config.toml
n_layer = 12
moe_layers = [0, 1, 2, 3, 4, 5, 6, 7, 8, 9, 10, 11]
init_std_router = 0.0133
lr_router = 0.00057
norm = "rmsnorm"
attn_scale = 0.0886
tie_embeddings = false
extras = ["capped logits"]
optimizer = "adamw"
lr = 0.00188
Below are experts of layer 7 (counted from 0) of a mixture-of-experts language model. Rows are named router (the router's row for the expert), gate (a neuron's input weights, with its number), up (a neuron's input weights, with its number), down (a neuron's output weights, with its number) and show model dimensions 128-255. Each number is 200 + 30 x the weight over its row's rms, rounded and kept within 0 to 999.
After each expert's rows: a language model's description of what the expert responds to; "raises" lists some tokens whose logits its average output raises strongly, later layers aside. This comes from a sample of Wikipedia text that the model never trained on.

# expert 49
router,195,213,214,165,237,229,237,212,223,179,218,152,111,179,223,186,162,231,191,155,209,204,233,203,224,224,153,218,219,183,231,178,247,231,169,250,166,226,162,189,175,184,191,189,172,214,248,191,184,232,158,172,188,144,239,223,246,226,218,226,255,179,207,177,196,182,194,220,200,232,206,190,234,176,215,253,183,210,172,209,222,190,203,173,231,176,253,218,204,244,215,198,162,225,174,204,212,156,201,163,155,187,220,161,204,210,163,224,154,196,200,184,235,214,156,173,192,157,257,174,252,143,161,174,162,220,205,202
gate0,174,219,224,225,194,236,195,207,218,147,210,133,136,150,207,218,191,180,241,132,164,171,170,167,229,138,260,238,160,189,221,199,240,177,168,259,209,192,167,253,187,188,150,223,178,212,166,164,214,201,165,236,170,184,183,227,185,131,251,156,178,159,161,195,177,205,186,173,150,196,213,210,241,183,170,224,144,195,195,193,177,222,141,190,224,219,221,242,179,135,207,176,242,191,150,233,140,240,165,207,185,210,126,243,237,240,254,219,193,228,191,181,226,179,203,207,197,258,178,209,223,245,237,181,228,200,269,251
up0,194,196,233,178,256,181,189,236,170,203,165,312,224,138,203,217,220,164,215,241,225,193,246,194,196,196,199,194,206,218,194,237,201,252,183,202,184,275,185,153,174,228,170,174,196,251,208,195,223,205,246,144,178,242,219,231,231,216,183,229,178,242,246,213,223,147,234,241,197,184,213,175,191,239,135,171,189,176,209,232,193,175,208,189,238,246,214,201,183,200,173,160,169,188,168,187,207,247,204,217,219,213,184,243,225,183,219,195,216,175,190,208,213,174,142,200,266,163,189,247,147,245,140,185,222,237,184,221
down0,242,196,195,228,183,207,190,207,167,237,168,169,219,186,229,207,175,210,154,195,201,220,192,229,219,168,191,187,202,197,164,193,198,222,185,189,199,210,198,183,238,162,217,158,235,226,214,193,236,262,216,165,217,241,224,215,209,221,171,189,165,202,145,230,290,228,171,203,197,143,185,179,211,207,206,238,175,196,199,233,170,197,238,182,159,189,209,169,203,181,149,138,214,184,203,171,217,196,186,241,199,161,205,213,186,201,169,157,206,174,221,205,155,184,169,228,195,193,216,223,210,223,157,161,130,189,236,149
It responds to: Country and state names after a comma or United, such as States, Kingdom, France, Massachusetts, Cuba; also scattered word pieces.
raises: " December", " that", " ", " early", " line"

# expert 27
router,214,189,163,168,168,167,195,212,144,190,190,191,176,170,207,218,171,187,241,142,248,157,213,240,230,241,175,171,225,198,225,183,185,236,213,232,236,195,185,198,218,190,199,222,199,169,196,182,196,196,176,171,187,191,146,207,168,204,238,190,175,188,190,195,238,231,237,193,184,195,138,225,219,216,221,156,233,187,238,174,187,175,202,172,215,217,167,200,146,203,196,231,190,245,180,250,221,227,169,171,199,167,228,239,172,169,187,230,164,202,238,179,187,198,75,175,145,176,202,231,184,199,210,262,201,201,184,205
gate0,221,198,248,216,186,235,127,218,219,156,181,170,182,162,181,255,192,150,253,220,220,174,250,131,180,226,206,218,218,209,220,178,208,201,202,273,182,236,222,162,214,164,151,224,234,223,127,141,190,189,173,193,143,197,154,182,171,189,201,190,159,213,223,196,162,177,217,217,140,189,169,169,193,182,152,212,190,231,171,202,183,192,119,203,205,209,245,257,194,165,210,172,206,172,155,274,198,241,175,260,215,207,141,158,217,198,253,211,239,243,182,198,261,218,200,212,212,221,172,184,231,228,241,165,212,186,264,209
up0,184,228,185,234,205,178,181,192,162,191,189,223,216,160,182,230,210,181,214,190,256,154,230,171,242,245,193,202,215,193,184,211,200,232,162,201,184,235,182,181,202,223,150,192,179,184,142,168,220,160,263,161,169,230,180,159,207,212,260,232,123,220,239,201,187,173,187,224,156,186,228,218,187,235,167,147,238,189,190,237,208,166,176,146,172,231,200,231,186,199,194,151,130,173,145,224,202,223,239,219,228,240,189,221,196,139,184,184,236,217,196,225,226,194,165,222,253,210,154,216,177,255,186,170,202,241,234,235
down0,159,274,213,238,210,219,188,199,166,203,206,190,192,184,238,203,158,189,165,224,226,213,289,180,199,183,193,249,228,219,185,178,178,227,201,193,160,186,216,242,191,149,205,229,166,221,224,211,161,199,194,187,187,199,183,151,173,208,145,190,194,248,217,183,273,192,263,182,262,176,161,210,201,202,174,223,206,179,190,199,181,209,230,184,150,148,187,154,202,183,222,157,237,194,217,139,195,166,230,131,186,166,188,228,225,228,175,194,162,183,228,152,182,189,180,192,224,174,204,206,214,191,191,242,207,202,167,157
It responds to: Spaces, digits and units inside numeric table cells and measurements, such as " cm", " ft", " lb", coordinate primes, "43 years ago".
raises: " by", " in", " of"

# expert 7
router,201,205,197,199,212,158,208,194,199,163,222,189,199,200,170,237,200,249,169,235,182,266,207,204,217,220,242,189,195,234,193,255,202,215,186,206,233,248,216,205,257,176,214,200,248,208,232,259,211,216,220,250,216,169,166,178,214,258,220,219,216,230,245,224,184,180,223,220,164,136,195,225,133,137,170,208,170,208,135,182,194,236,184,176,194,236,211,211,212,195,204,196,210,155,198,199,195,200,231,198,169,247,182,218,188,272,204,230,191,271,178,193,155,195,206,182,238,229,225,168,208,259,175,233,242,255,240,192
gate0,226,227,204,200,181,193,131,227,197,192,170,160,194,131,210,245,242,165,222,203,209,190,213,170,214,166,184,238,192,190,204,171,224,202,188,269,177,235,245,242,168,177,157,238,265,238,147,214,213,187,184,190,197,226,161,176,176,192,253,195,191,193,203,182,197,210,205,177,212,241,151,155,172,195,185,216,177,223,145,226,214,204,144,214,221,180,231,184,204,165,156,169,209,171,210,269,151,216,196,191,168,202,187,202,231,250,217,222,184,268,173,175,238,191,187,203,199,198,211,224,249,210,205,175,215,167,272,237
up0,205,202,168,184,236,215,182,223,151,187,197,235,230,149,175,245,238,163,255,222,205,151,215,190,250,193,242,194,213,207,182,249,164,220,192,175,194,249,184,218,177,242,159,158,193,198,193,195,257,229,232,159,192,225,188,190,167,236,187,245,180,259,201,195,256,123,189,216,210,199,217,156,213,189,138,143,206,154,194,224,153,145,201,147,220,247,193,212,152,199,172,176,208,208,159,199,185,233,245,216,167,170,184,229,190,154,255,173,199,208,198,256,211,195,144,202,190,204,187,236,172,236,186,178,230,241,243,215
down0,219,222,169,224,178,218,200,227,179,187,239,212,158,225,248,179,168,179,146,218,206,158,245,202,246,162,230,222,188,211,112,233,251,231,175,153,206,175,227,166,205,206,237,197,152,186,255,216,174,216,158,213,225,209,208,183,181,199,123,197,188,223,214,199,269,164,228,186,187,187,247,158,238,166,197,196,137,178,196,256,212,216,259,178,186,132,197,197,213,220,170,237,199,198,214,208,181,192,219,162,211,136,241,170,240,243,165,147,226,208,196,221,209,225,178,187,178,203,224,233,162,198,145,205,148,194,194,189
It responds to: Mainly on/On before dates in football career text (debut on 5 December), plus according, due, signed, and table separators.
raises: " ", " their", " January", " December", " July", " November"

# expert 19
router,183,214,238,195,157,194,236,188,206,181,169,179,152,179,222,159,205,157,180,173,219,216,207,215,198,221,146,187,188,215,242,223,197,235,155,205,189,212,186,260,181,248,237,196,201,183,193,163,166,212,222,211,205,198,183,215,175,223,229,189,202,209,188,243,209,199,218,191,207,244,138,193,220,181,190,192,233,154,209,147,195,204,200,239,233,131,163,239,200,214,191,223,212,227,132,208,202,203,242,215,187,180,227,238,218,119,179,161,158,142,190,123,211,209,193,175,237,202,202,262,141,189,222,201,198,233,210,227
gate0,148,216,246,221,176,208,154,188,270,194,158,191,146,158,200,223,170,170,264,251,184,200,208,149,200,238,200,203,154,186,259,186,200,197,172,211,193,171,183,191,258,202,190,257,234,205,172,165,212,196,239,177,170,208,136,229,181,170,242,192,198,214,196,210,172,144,188,211,214,199,181,132,211,174,219,218,191,219,169,167,217,199,153,194,179,196,204,217,238,187,160,178,230,198,155,230,176,221,201,203,252,177,231,234,213,196,178,219,215,210,154,187,210,202,193,191,209,242,196,211,208,209,284,184,238,227,240,242
up0,203,213,198,263,188,234,174,197,208,203,190,194,199,160,269,213,220,146,240,224,185,173,186,227,217,233,201,175,167,224,205,245,155,223,177,198,163,239,199,208,196,219,200,236,221,242,182,156,221,194,270,174,173,189,144,205,193,209,232,163,136,245,210,200,179,152,177,224,217,179,269,192,217,232,256,202,212,163,241,193,174,150,215,187,212,247,209,233,214,197,224,158,169,189,166,235,173,236,280,220,207,248,163,246,203,221,187,171,214,204,197,208,200,184,166,207,206,194,169,238,175,224,178,165,195,233,248,265
down0,249,225,196,222,202,176,229,205,193,218,186,221,212,184,264,179,207,276,172,214,239,208,252,152,186,210,181,198,203,237,186,220,196,204,179,259,203,220,205,160,191,171,225,201,174,239,218,192,163,195,132,163,209,224,177,207,248,181,134,174,168,243,205,164,268,192,265,200,184,183,178,186,242,182,178,195,224,178,233,181,166,205,225,182,191,210,193,199,214,197,212,199,222,227,206,142,206,146,195,175,172,196,186,158,224,266,162,222,199,153,213,168,204,215,140,173,235,177,175,132,212,175,205,163,192,189,177,191
It responds to: Colons, dashes and prime marks in infobox fields and ranges (Died:, Family:, 2005 – 2009, 19°29′), plus articles a, an.
raises: " ", " present", " results"

# expert 11
router,126,260,149,192,180,173,192,214,153,192,196,189,166,219,201,233,175,218,193,177,197,213,173,225,115,252,159,206,218,138,221,223,169,222,174,182,247,179,244,190,182,176,202,176,174,217,170,212,188,207,188,210,225,212,230,126,196,238,207,246,185,222,216,148,191,133,169,266,196,225,182,248,190,238,263,180,172,210,141,185,203,125,205,202,236,221,241,151,226,244,161,180,158,222,213,193,152,209,199,193,161,177,240,212,215,186,213,208,196,188,209,158,192,198,152,188,215,140,232,150,228,200,203,195,211,249,167,203
gate0,214,183,207,179,185,197,182,205,223,157,175,168,182,152,164,146,171,153,236,221,190,211,207,194,181,223,210,235,245,188,227,227,216,198,167,254,136,187,222,220,251,193,167,244,204,232,159,182,225,171,230,154,175,183,149,205,166,165,278,203,166,160,181,174,154,192,172,204,163,259,205,211,213,183,196,198,188,202,204,205,249,202,133,187,209,183,196,242,200,171,208,151,215,166,207,238,203,265,174,226,178,181,173,240,234,215,240,198,212,233,165,181,205,186,189,221,220,206,178,180,222,258,257,171,229,233,213,264
up0,183,185,182,195,227,186,184,220,208,166,203,217,213,181,174,212,219,153,203,212,249,168,190,200,233,189,193,220,234,201,167,251,227,192,195,156,179,219,200,166,181,234,156,203,100,206,177,159,245,186,213,134,201,208,176,229,191,182,236,214,165,207,173,240,183,160,193,214,186,205,217,198,217,236,203,137,209,210,243,232,188,208,161,193,190,232,153,180,205,210,199,175,208,174,185,176,199,186,203,236,219,158,205,237,202,156,170,210,166,208,167,215,189,174,139,271,233,213,166,227,152,260,188,214,216,244,214,228
down0,195,219,170,236,183,171,212,193,227,166,222,194,205,243,220,189,171,162,149,226,273,199,196,174,239,214,218,199,209,241,188,177,219,220,216,217,221,219,197,212,209,174,251,174,202,179,261,221,199,217,165,170,181,240,187,179,203,224,140,268,198,208,221,230,260,210,174,188,216,138,162,247,224,185,172,213,174,189,164,221,192,221,260,211,197,172,203,224,192,177,215,212,222,214,176,146,199,121,238,185,237,140,227,186,172,247,214,151,205,151,204,233,224,174,257,173,192,234,195,199,220,173,172,172,134,178,213,136
It responds to: Word pieces inside names and rare words, plus single digits in table numbers, as in unfor-g-ettable, O'L-oan, 6 in 63.1.
raises: "s", "0", "t", "1", "5", "4"

# expert 46
router,191,249,214,220,185,247,181,175,167,177,251,176,213,213,179,165,203,215,143,182,186,190,228,208,175,202,249,194,166,198,202,228,184,212,195,213,220,177,183,223,207,163,151,185,198,125,243,208,207,197,184,226,173,192,193,179,180,192,187,213,165,240,142,194,158,243,167,181,218,119,191,262,178,223,133,238,212,161,189,142,204,244,166,207,226,171,215,155,225,180,198,213,272,178,200,213,218,224,192,187,250,244,209,228,235,172,186,196,264,223,162,224,208,199,216,187,215,188,189,175,227,213,195,190,189,195,213,180
gate0,229,223,215,198,165,252,193,169,195,156,204,131,162,175,226,194,234,122,294,197,176,191,234,158,197,218,241,238,223,193,229,188,247,178,168,220,228,197,209,204,234,200,199,215,243,233,184,170,228,176,182,218,166,188,169,218,192,170,244,176,187,223,175,200,176,155,222,200,150,187,128,171,176,181,185,205,189,234,145,227,166,204,149,237,223,166,184,224,202,190,198,194,234,205,161,252,140,213,153,218,193,168,144,241,231,224,211,216,167,233,164,167,250,193,160,221,226,230,201,202,250,230,216,208,198,172,235,226
up0,206,190,192,185,245,215,196,242,223,218,158,197,193,160,153,191,187,202,194,220,274,196,127,194,217,192,191,231,224,202,176,235,199,231,236,228,177,229,217,215,205,242,128,265,163,175,174,147,191,194,271,132,210,214,178,216,177,202,200,223,197,187,240,215,220,163,203,234,181,231,232,187,216,185,184,138,183,161,208,177,158,179,160,152,170,269,244,215,205,198,159,163,198,225,163,193,219,226,228,197,221,186,191,267,181,208,211,187,217,196,227,248,186,245,170,225,206,207,168,236,169,202,198,187,180,268,208,237
down0,213,230,177,251,186,164,231,253,184,157,190,214,174,191,253,187,194,203,135,175,192,163,210,225,207,163,223,209,187,178,183,194,190,222,171,239,243,153,191,222,169,192,212,204,198,192,277,218,195,221,181,243,187,206,230,203,220,197,150,201,239,215,191,215,276,209,244,182,196,212,190,235,231,165,211,254,181,199,225,187,199,242,251,180,234,144,210,207,161,193,179,217,200,243,186,158,209,162,187,162,210,190,174,187,214,229,142,185,201,154,174,201,235,217,231,235,187,185,216,188,206,230,164,213,172,173,236,210
It responds to: Commas and closing parentheses after place or institution names in biographies, plus venue nouns like Stadium, School, Hospital.
raises: " and", " the", " highest", " only", " most"

# expert 6
router,168,237,215,241,221,256,217,247,205,172,198,235,232,209,194,160,220,248,252,147,223,192,182,233,178,195,210,191,229,228,204,211,196,221,214,143,136,264,211,257,196,194,231,174,153,158,182,223,226,185,154,224,127,224,222,179,251,160,182,210,235,133,139,183,231,203,227,145,166,207,225,161,168,200,218,224,173,209,203,138,226,185,166,229,199,211,268,237,223,237,221,222,200,211,226,163,238,190,200,168,214,203,232,165,250,183,213,203,215,188,220,209,170,178,250,181,176,182,226,212,165,214,186,173,189,198,170,274
gate0,204,195,252,194,191,234,169,160,255,199,180,159,201,137,206,233,172,173,267,193,211,147,224,187,147,182,217,253,188,180,235,211,207,191,177,229,190,199,174,181,208,170,171,200,185,222,153,174,217,196,193,167,174,185,175,228,190,195,188,172,185,208,172,231,189,203,199,217,180,206,156,225,251,210,114,184,181,231,199,187,201,203,136,227,204,187,215,224,219,174,176,189,191,190,209,249,227,254,162,221,186,204,171,241,238,226,274,209,213,236,150,162,234,232,203,244,222,256,171,185,256,230,231,221,234,206,269,210
up0,215,235,177,245,205,201,173,261,150,205,197,163,149,182,165,173,209,172,209,231,222,193,205,154,257,205,191,201,217,246,168,209,193,239,195,216,173,260,176,191,148,234,176,231,195,203,148,173,179,212,262,173,215,203,172,187,167,217,282,239,152,196,216,232,201,191,186,218,201,250,206,146,178,208,203,201,168,169,197,193,180,183,194,126,206,245,218,183,172,192,168,167,190,228,170,213,141,224,258,182,194,199,187,248,150,186,187,218,195,232,244,210,204,211,141,210,221,164,183,232,188,200,186,153,204,254,262,228
down0,251,222,167,187,233,225,243,231,237,208,192,183,196,216,220,216,196,213,178,237,205,179,199,213,182,213,229,174,216,205,195,218,178,246,158,184,229,186,242,168,199,229,209,194,177,218,268,214,181,243,221,200,189,191,202,240,239,170,140,238,221,256,201,193,276,188,244,227,213,183,157,207,210,187,211,218,208,184,197,198,151,202,223,181,163,193,201,169,151,185,221,242,269,212,189,191,206,113,218,231,220,155,249,211,215,268,162,208,199,172,218,143,193,177,133,220,147,211,227,179,213,205,197,227,127,183,184,211
It responds to: Past participles and adjectives after is/was/be, such as known, used, built, founded, required, often followed by to, by or in.
raises: " to", " during", " in", " by", " as", " for"

# expert 53
router,171,206,152,213,241,189,230,188,207,235,205,243,236,231,203,166,245,210,205,251,185,192,192,250,204,193,201,236,155,254,245,165,150,228,152,186,153,227,237,246,221,217,228,231,216,181,195,184,202,170,206,202,182,233,202,155,201,216,157,219,204,182,167,204,180,224,164,158,200,186,183,196,246,191,165,229,214,207,215,180,242,196,222,230,156,217,216,232,215,235,214,160,167,216,229,151,220,250,197,165,214,188,217,188,203,186,214,200,224,145,234,219,124,207,228,224,161,224,252,201,228,189,201,218,262,235,206,243
gate0,192,180,221,235,182,239,184,192,240,193,230,151,144,146,244,221,203,132,214,201,192,235,234,137,158,222,226,259,162,183,255,193,208,191,168,248,177,225,208,190,184,187,178,222,219,200,167,183,197,210,190,157,177,225,151,216,144,192,206,193,216,180,194,240,205,211,172,213,188,244,179,194,195,195,155,197,162,180,188,213,182,162,117,211,165,213,192,183,199,160,217,190,218,172,153,294,181,209,163,195,186,196,185,240,219,208,220,206,171,253,150,239,227,215,178,205,194,209,193,211,217,196,250,218,257,212,229,230
up0,232,245,232,222,214,229,172,233,166,229,160,183,219,150,186,173,190,192,217,215,217,147,217,172,236,216,253,220,226,246,150,227,217,185,179,226,192,251,109,223,181,227,165,183,213,247,209,157,220,193,276,182,195,224,163,204,215,190,212,217,154,217,234,196,176,177,201,248,200,155,259,177,186,220,166,202,158,156,219,186,225,192,161,170,230,216,233,216,163,217,208,162,193,230,161,157,215,244,233,204,195,202,162,266,196,216,269,190,206,239,215,184,239,213,156,251,250,193,183,209,176,232,179,165,186,260,225,224
down0,246,237,189,206,186,192,221,172,217,210,167,197,188,236,263,203,178,212,160,184,207,239,215,232,194,178,194,193,201,229,162,185,220,247,220,183,226,188,195,179,231,175,173,160,180,203,282,190,214,238,195,274,161,171,173,170,225,188,160,219,181,209,163,211,246,239,229,196,198,151,141,186,191,197,172,267,212,197,233,166,197,195,219,192,126,145,192,196,192,172,189,185,254,208,190,181,244,183,220,179,201,208,208,135,216,208,165,213,206,177,268,166,165,244,207,170,200,201,227,210,227,207,148,215,117,176,175,140
It responds to: Past participles after was, is or as, like used, given, mentioned, announced, plus prepositions following them, such as for, of, by.
raises: " to", " before", " in", " during", " by", " for"

# expert 36
router,211,177,195,173,163,180,185,191,191,244,178,148,153,227,228,164,210,115,233,274,210,236,200,212,168,145,232,240,215,182,218,156,139,151,168,223,177,214,208,195,185,201,218,192,173,213,231,146,209,251,193,211,216,169,177,215,218,199,164,152,192,200,179,173,243,197,174,206,254,242,185,203,233,249,227,186,162,177,231,194,206,157,222,221,223,224,227,200,233,183,184,189,146,170,178,118,191,259,220,193,241,161,195,243,195,164,243,214,148,201,173,207,222,193,154,192,204,211,234,202,202,182,110,226,172,169,153,184
gate0,182,163,244,200,188,216,171,189,244,159,163,173,150,183,240,206,188,138,251,189,191,188,159,162,149,221,231,219,144,169,248,243,239,211,203,267,192,221,189,187,206,189,135,245,202,186,146,142,211,197,210,239,125,180,185,192,187,174,246,219,127,178,185,214,185,166,181,200,159,206,165,177,184,181,169,211,160,184,129,178,183,237,156,213,198,204,215,254,182,166,202,173,216,210,155,246,177,226,164,220,238,173,173,248,190,229,235,203,217,212,186,214,253,187,176,221,210,158,208,206,219,251,220,186,245,203,228,232
up0,175,160,183,222,202,173,194,204,194,180,145,202,154,161,212,203,167,155,253,217,205,156,189,204,217,201,266,216,234,165,214,236,222,206,201,202,189,264,189,172,190,186,122,238,209,231,170,161,185,210,223,218,177,202,168,174,208,187,210,262,145,213,205,212,214,162,179,231,206,195,193,207,239,169,172,263,194,170,153,183,249,184,202,175,183,223,231,275,187,191,227,169,159,205,144,225,191,278,215,208,227,206,182,258,195,209,220,205,242,201,210,212,181,179,143,175,219,207,176,236,205,227,200,188,214,223,195,194
down0,181,246,190,215,209,224,211,166,152,167,233,251,216,233,228,148,212,228,95,181,245,193,214,199,231,205,167,197,219,173,128,226,192,211,206,162,200,182,202,201,184,156,219,145,183,213,214,163,162,227,184,247,190,245,273,219,212,128,155,164,217,227,173,185,230,205,228,181,213,130,190,221,224,211,174,235,214,200,211,208,178,216,258,183,205,149,207,249,202,152,193,213,215,207,233,171,173,185,201,146,198,201,229,191,181,249,166,148,184,211,207,244,178,197,190,224,229,156,195,172,221,200,217,203,165,174,196,188
It responds to: Rating digits and chart positions in film, album and game reception sections (2.5 stars, 2.5/5, Billboard 157), plus the nouns film, song, episode.
raises: " of", " on", ","

# expert 56
router,202,199,193,233,165,152,227,246,189,180,190,220,205,186,206,216,208,202,197,183,203,193,183,203,187,251,193,198,189,268,218,207,230,238,176,202,199,234,169,214,198,148,200,219,196,155,215,230,153,196,203,227,147,247,155,195,220,222,183,229,207,226,196,188,163,218,172,187,162,106,187,232,185,178,201,177,267,211,116,140,203,204,127,216,252,176,212,215,279,171,180,208,199,175,167,212,178,179,198,175,201,174,227,159,148,196,222,202,214,236,209,200,220,233,213,147,207,197,201,222,204,177,133,203,224,232,206,149
gate0,208,227,249,243,180,194,172,195,259,191,174,178,208,140,230,237,204,178,212,184,172,189,187,152,177,230,250,231,201,177,241,189,215,225,178,223,220,200,227,167,260,196,154,227,238,246,139,152,207,193,169,189,171,200,165,237,169,192,232,187,185,168,191,200,157,186,199,233,158,220,165,180,194,176,158,176,168,254,176,230,191,227,156,202,162,202,227,218,186,173,185,167,177,168,162,276,158,210,169,209,188,206,160,207,214,179,218,217,186,221,197,229,240,206,177,231,217,181,175,196,182,206,244,180,254,207,250,227
up0,203,181,191,235,220,242,187,210,168,204,213,233,179,173,181,165,196,118,251,235,256,180,187,211,249,147,193,233,240,200,193,257,230,203,180,188,155,246,188,213,173,221,172,187,167,188,197,176,216,238,246,147,189,218,157,225,206,189,196,227,157,218,214,185,217,175,162,231,231,188,220,168,227,189,174,201,192,168,209,187,184,113,197,179,210,237,213,210,179,203,202,177,205,198,165,181,208,285,273,223,215,186,230,232,223,216,197,234,182,225,177,202,207,205,163,227,220,207,165,265,195,210,195,181,180,226,206,259
down0,204,209,149,227,233,229,222,209,169,220,194,229,181,202,226,148,205,158,192,237,183,162,209,208,203,129,207,193,209,220,163,211,223,178,202,156,184,206,218,214,133,211,206,221,184,179,247,222,182,239,212,171,223,171,192,179,195,184,97,249,190,215,183,213,309,208,235,221,233,151,188,206,181,195,174,176,125,202,187,232,146,211,224,176,176,155,251,174,162,225,205,211,237,258,223,170,226,181,236,197,207,129,200,173,184,252,177,221,157,215,204,161,184,205,148,216,179,227,169,198,195,194,145,210,224,232,207,177
It responds to: Prepositions like of, on, to, by after a noun or verb, especially in date phrases such as on the morning of, signed on.
raises: " ", " the", " a"

# expert 0
router,152,198,193,230,177,209,183,246,209,175,229,209,161,193,171,215,202,212,196,139,227,202,161,216,211,233,198,202,185,199,163,146,203,219,226,211,279,180,148,163,189,173,209,217,174,226,171,189,214,199,188,184,211,135,168,250,213,147,265,216,234,231,239,197,266,156,231,246,225,195,213,223,188,152,220,241,175,211,217,176,187,179,157,184,135,258,247,161,186,234,236,266,222,203,190,208,183,214,176,176,142,255,232,205,207,215,218,202,227,221,178,169,228,161,153,176,238,199,200,225,173,246,225,189,178,164,187,228
gate0,139,219,227,177,206,219,173,197,230,161,228,163,129,169,238,202,228,188,236,202,179,179,210,146,149,175,195,201,199,149,169,174,222,187,155,273,200,225,222,196,214,198,163,252,192,227,168,167,181,197,183,168,159,180,167,225,171,161,236,177,170,188,201,167,177,199,218,197,151,213,197,156,199,169,186,203,198,210,196,172,187,212,169,169,189,202,168,197,197,165,194,223,221,224,165,248,191,269,219,222,199,194,205,192,206,233,204,193,210,280,172,176,261,185,149,215,212,218,194,220,221,269,235,189,235,232,267,243
up0,195,209,226,187,221,184,191,181,172,197,182,221,211,133,189,199,208,173,223,233,222,226,205,190,231,194,177,251,192,207,192,235,205,213,211,191,179,254,169,204,198,221,185,135,189,212,184,168,199,233,281,168,222,234,196,202,201,229,236,202,145,207,201,225,203,207,196,219,224,225,215,191,216,221,167,151,193,136,158,165,175,159,168,161,210,220,189,224,201,188,178,144,174,191,174,219,204,224,290,223,202,158,170,220,206,177,208,196,199,209,150,228,222,194,156,208,228,182,172,229,190,213,188,244,212,254,198,247
down0,197,279,192,235,180,182,214,180,228,204,175,182,206,156,223,196,183,199,171,189,226,223,190,159,216,216,176,191,190,194,172,211,216,230,160,174,193,189,241,201,204,200,254,205,196,202,207,238,223,255,184,204,189,231,211,165,173,195,160,218,180,283,196,225,238,219,238,192,201,183,145,178,208,192,191,247,204,188,179,205,179,194,205,145,171,148,189,170,168,163,180,198,283,185,197,157,165,153,211,208,219,169,151,249,263,220,148,184,164,146,215,218,164,189,194,174,173,188,180,245,218,176,176,210,175,223,157,213
It responds to: Digits in sports scores, goal minutes, year ranges and regnal ordinals (5th Baronet, 7th Duke), plus word pieces ending foreign names.
raises: "0", "1", "2", "9", "5"

# expert 2
router,248,180,198,235,195,170,210,208,183,207,184,203,150,180,139,184,146,188,162,242,184,214,225,190,237,254,184,240,154,211,156,204,182,170,193,145,194,189,192,202,152,276,219,182,219,179,150,164,179,124,188,243,184,208,210,185,176,210,192,213,179,212,148,229,160,184,225,249,183,225,163,180,161,208,218,218,179,126,189,216,167,205,194,206,140,176,229,237,143,234,194,233,182,180,175,201,187,203,204,177,183,209,200,190,170,159,201,174,177,176,250,190,184,175,249,165,226,196,188,218,171,197,219,184,225,180,247,177
gate0,168,180,234,198,183,234,184,181,201,167,156,173,178,163,179,201,202,164,250,257,203,189,212,149,192,160,202,207,200,230,199,205,220,217,182,259,166,224,199,189,255,186,196,236,233,240,137,171,181,216,182,209,167,190,108,218,162,194,247,194,226,184,192,193,203,202,184,249,211,211,177,153,177,195,181,182,175,216,196,146,232,193,154,211,185,210,200,218,189,165,157,152,199,182,169,220,209,274,185,270,212,170,212,219,233,210,207,237,165,230,161,197,216,183,183,219,182,217,208,241,229,229,232,225,264,213,242,203
up0,194,204,181,202,225,210,211,193,151,178,137,191,198,164,185,181,228,140,187,265,208,175,214,233,196,146,169,207,226,245,172,235,191,203,180,202,210,232,202,210,205,231,183,205,192,244,183,185,212,212,243,186,213,219,150,168,196,230,261,203,152,204,200,177,191,188,154,252,228,192,235,170,191,218,221,200,197,208,189,190,216,183,208,144,224,220,199,255,180,177,152,127,210,205,171,181,180,259,334,239,197,192,179,200,175,172,196,249,182,231,148,195,168,218,159,199,213,208,206,227,180,237,187,197,192,231,222,209
down0,188,221,210,215,169,205,244,224,190,199,194,210,224,214,202,138,191,200,144,177,223,206,185,242,187,210,180,186,213,206,173,276,212,235,218,149,135,210,245,237,188,168,243,204,204,197,215,170,183,206,215,226,188,194,205,188,172,246,177,238,212,184,181,194,215,222,237,238,148,207,128,180,200,188,167,202,212,181,167,240,201,223,196,160,178,146,212,163,152,103,165,245,231,216,211,142,203,162,210,161,179,186,182,229,215,232,170,175,183,229,262,199,173,223,229,209,145,212,191,148,234,197,175,236,186,189,246,220
It responds to: Mostly "the", plus possessives his, their, its, her, whose, starting a noun phrase after of, in, for, e.g. the following year.
raises: " ", " way", " same", " time"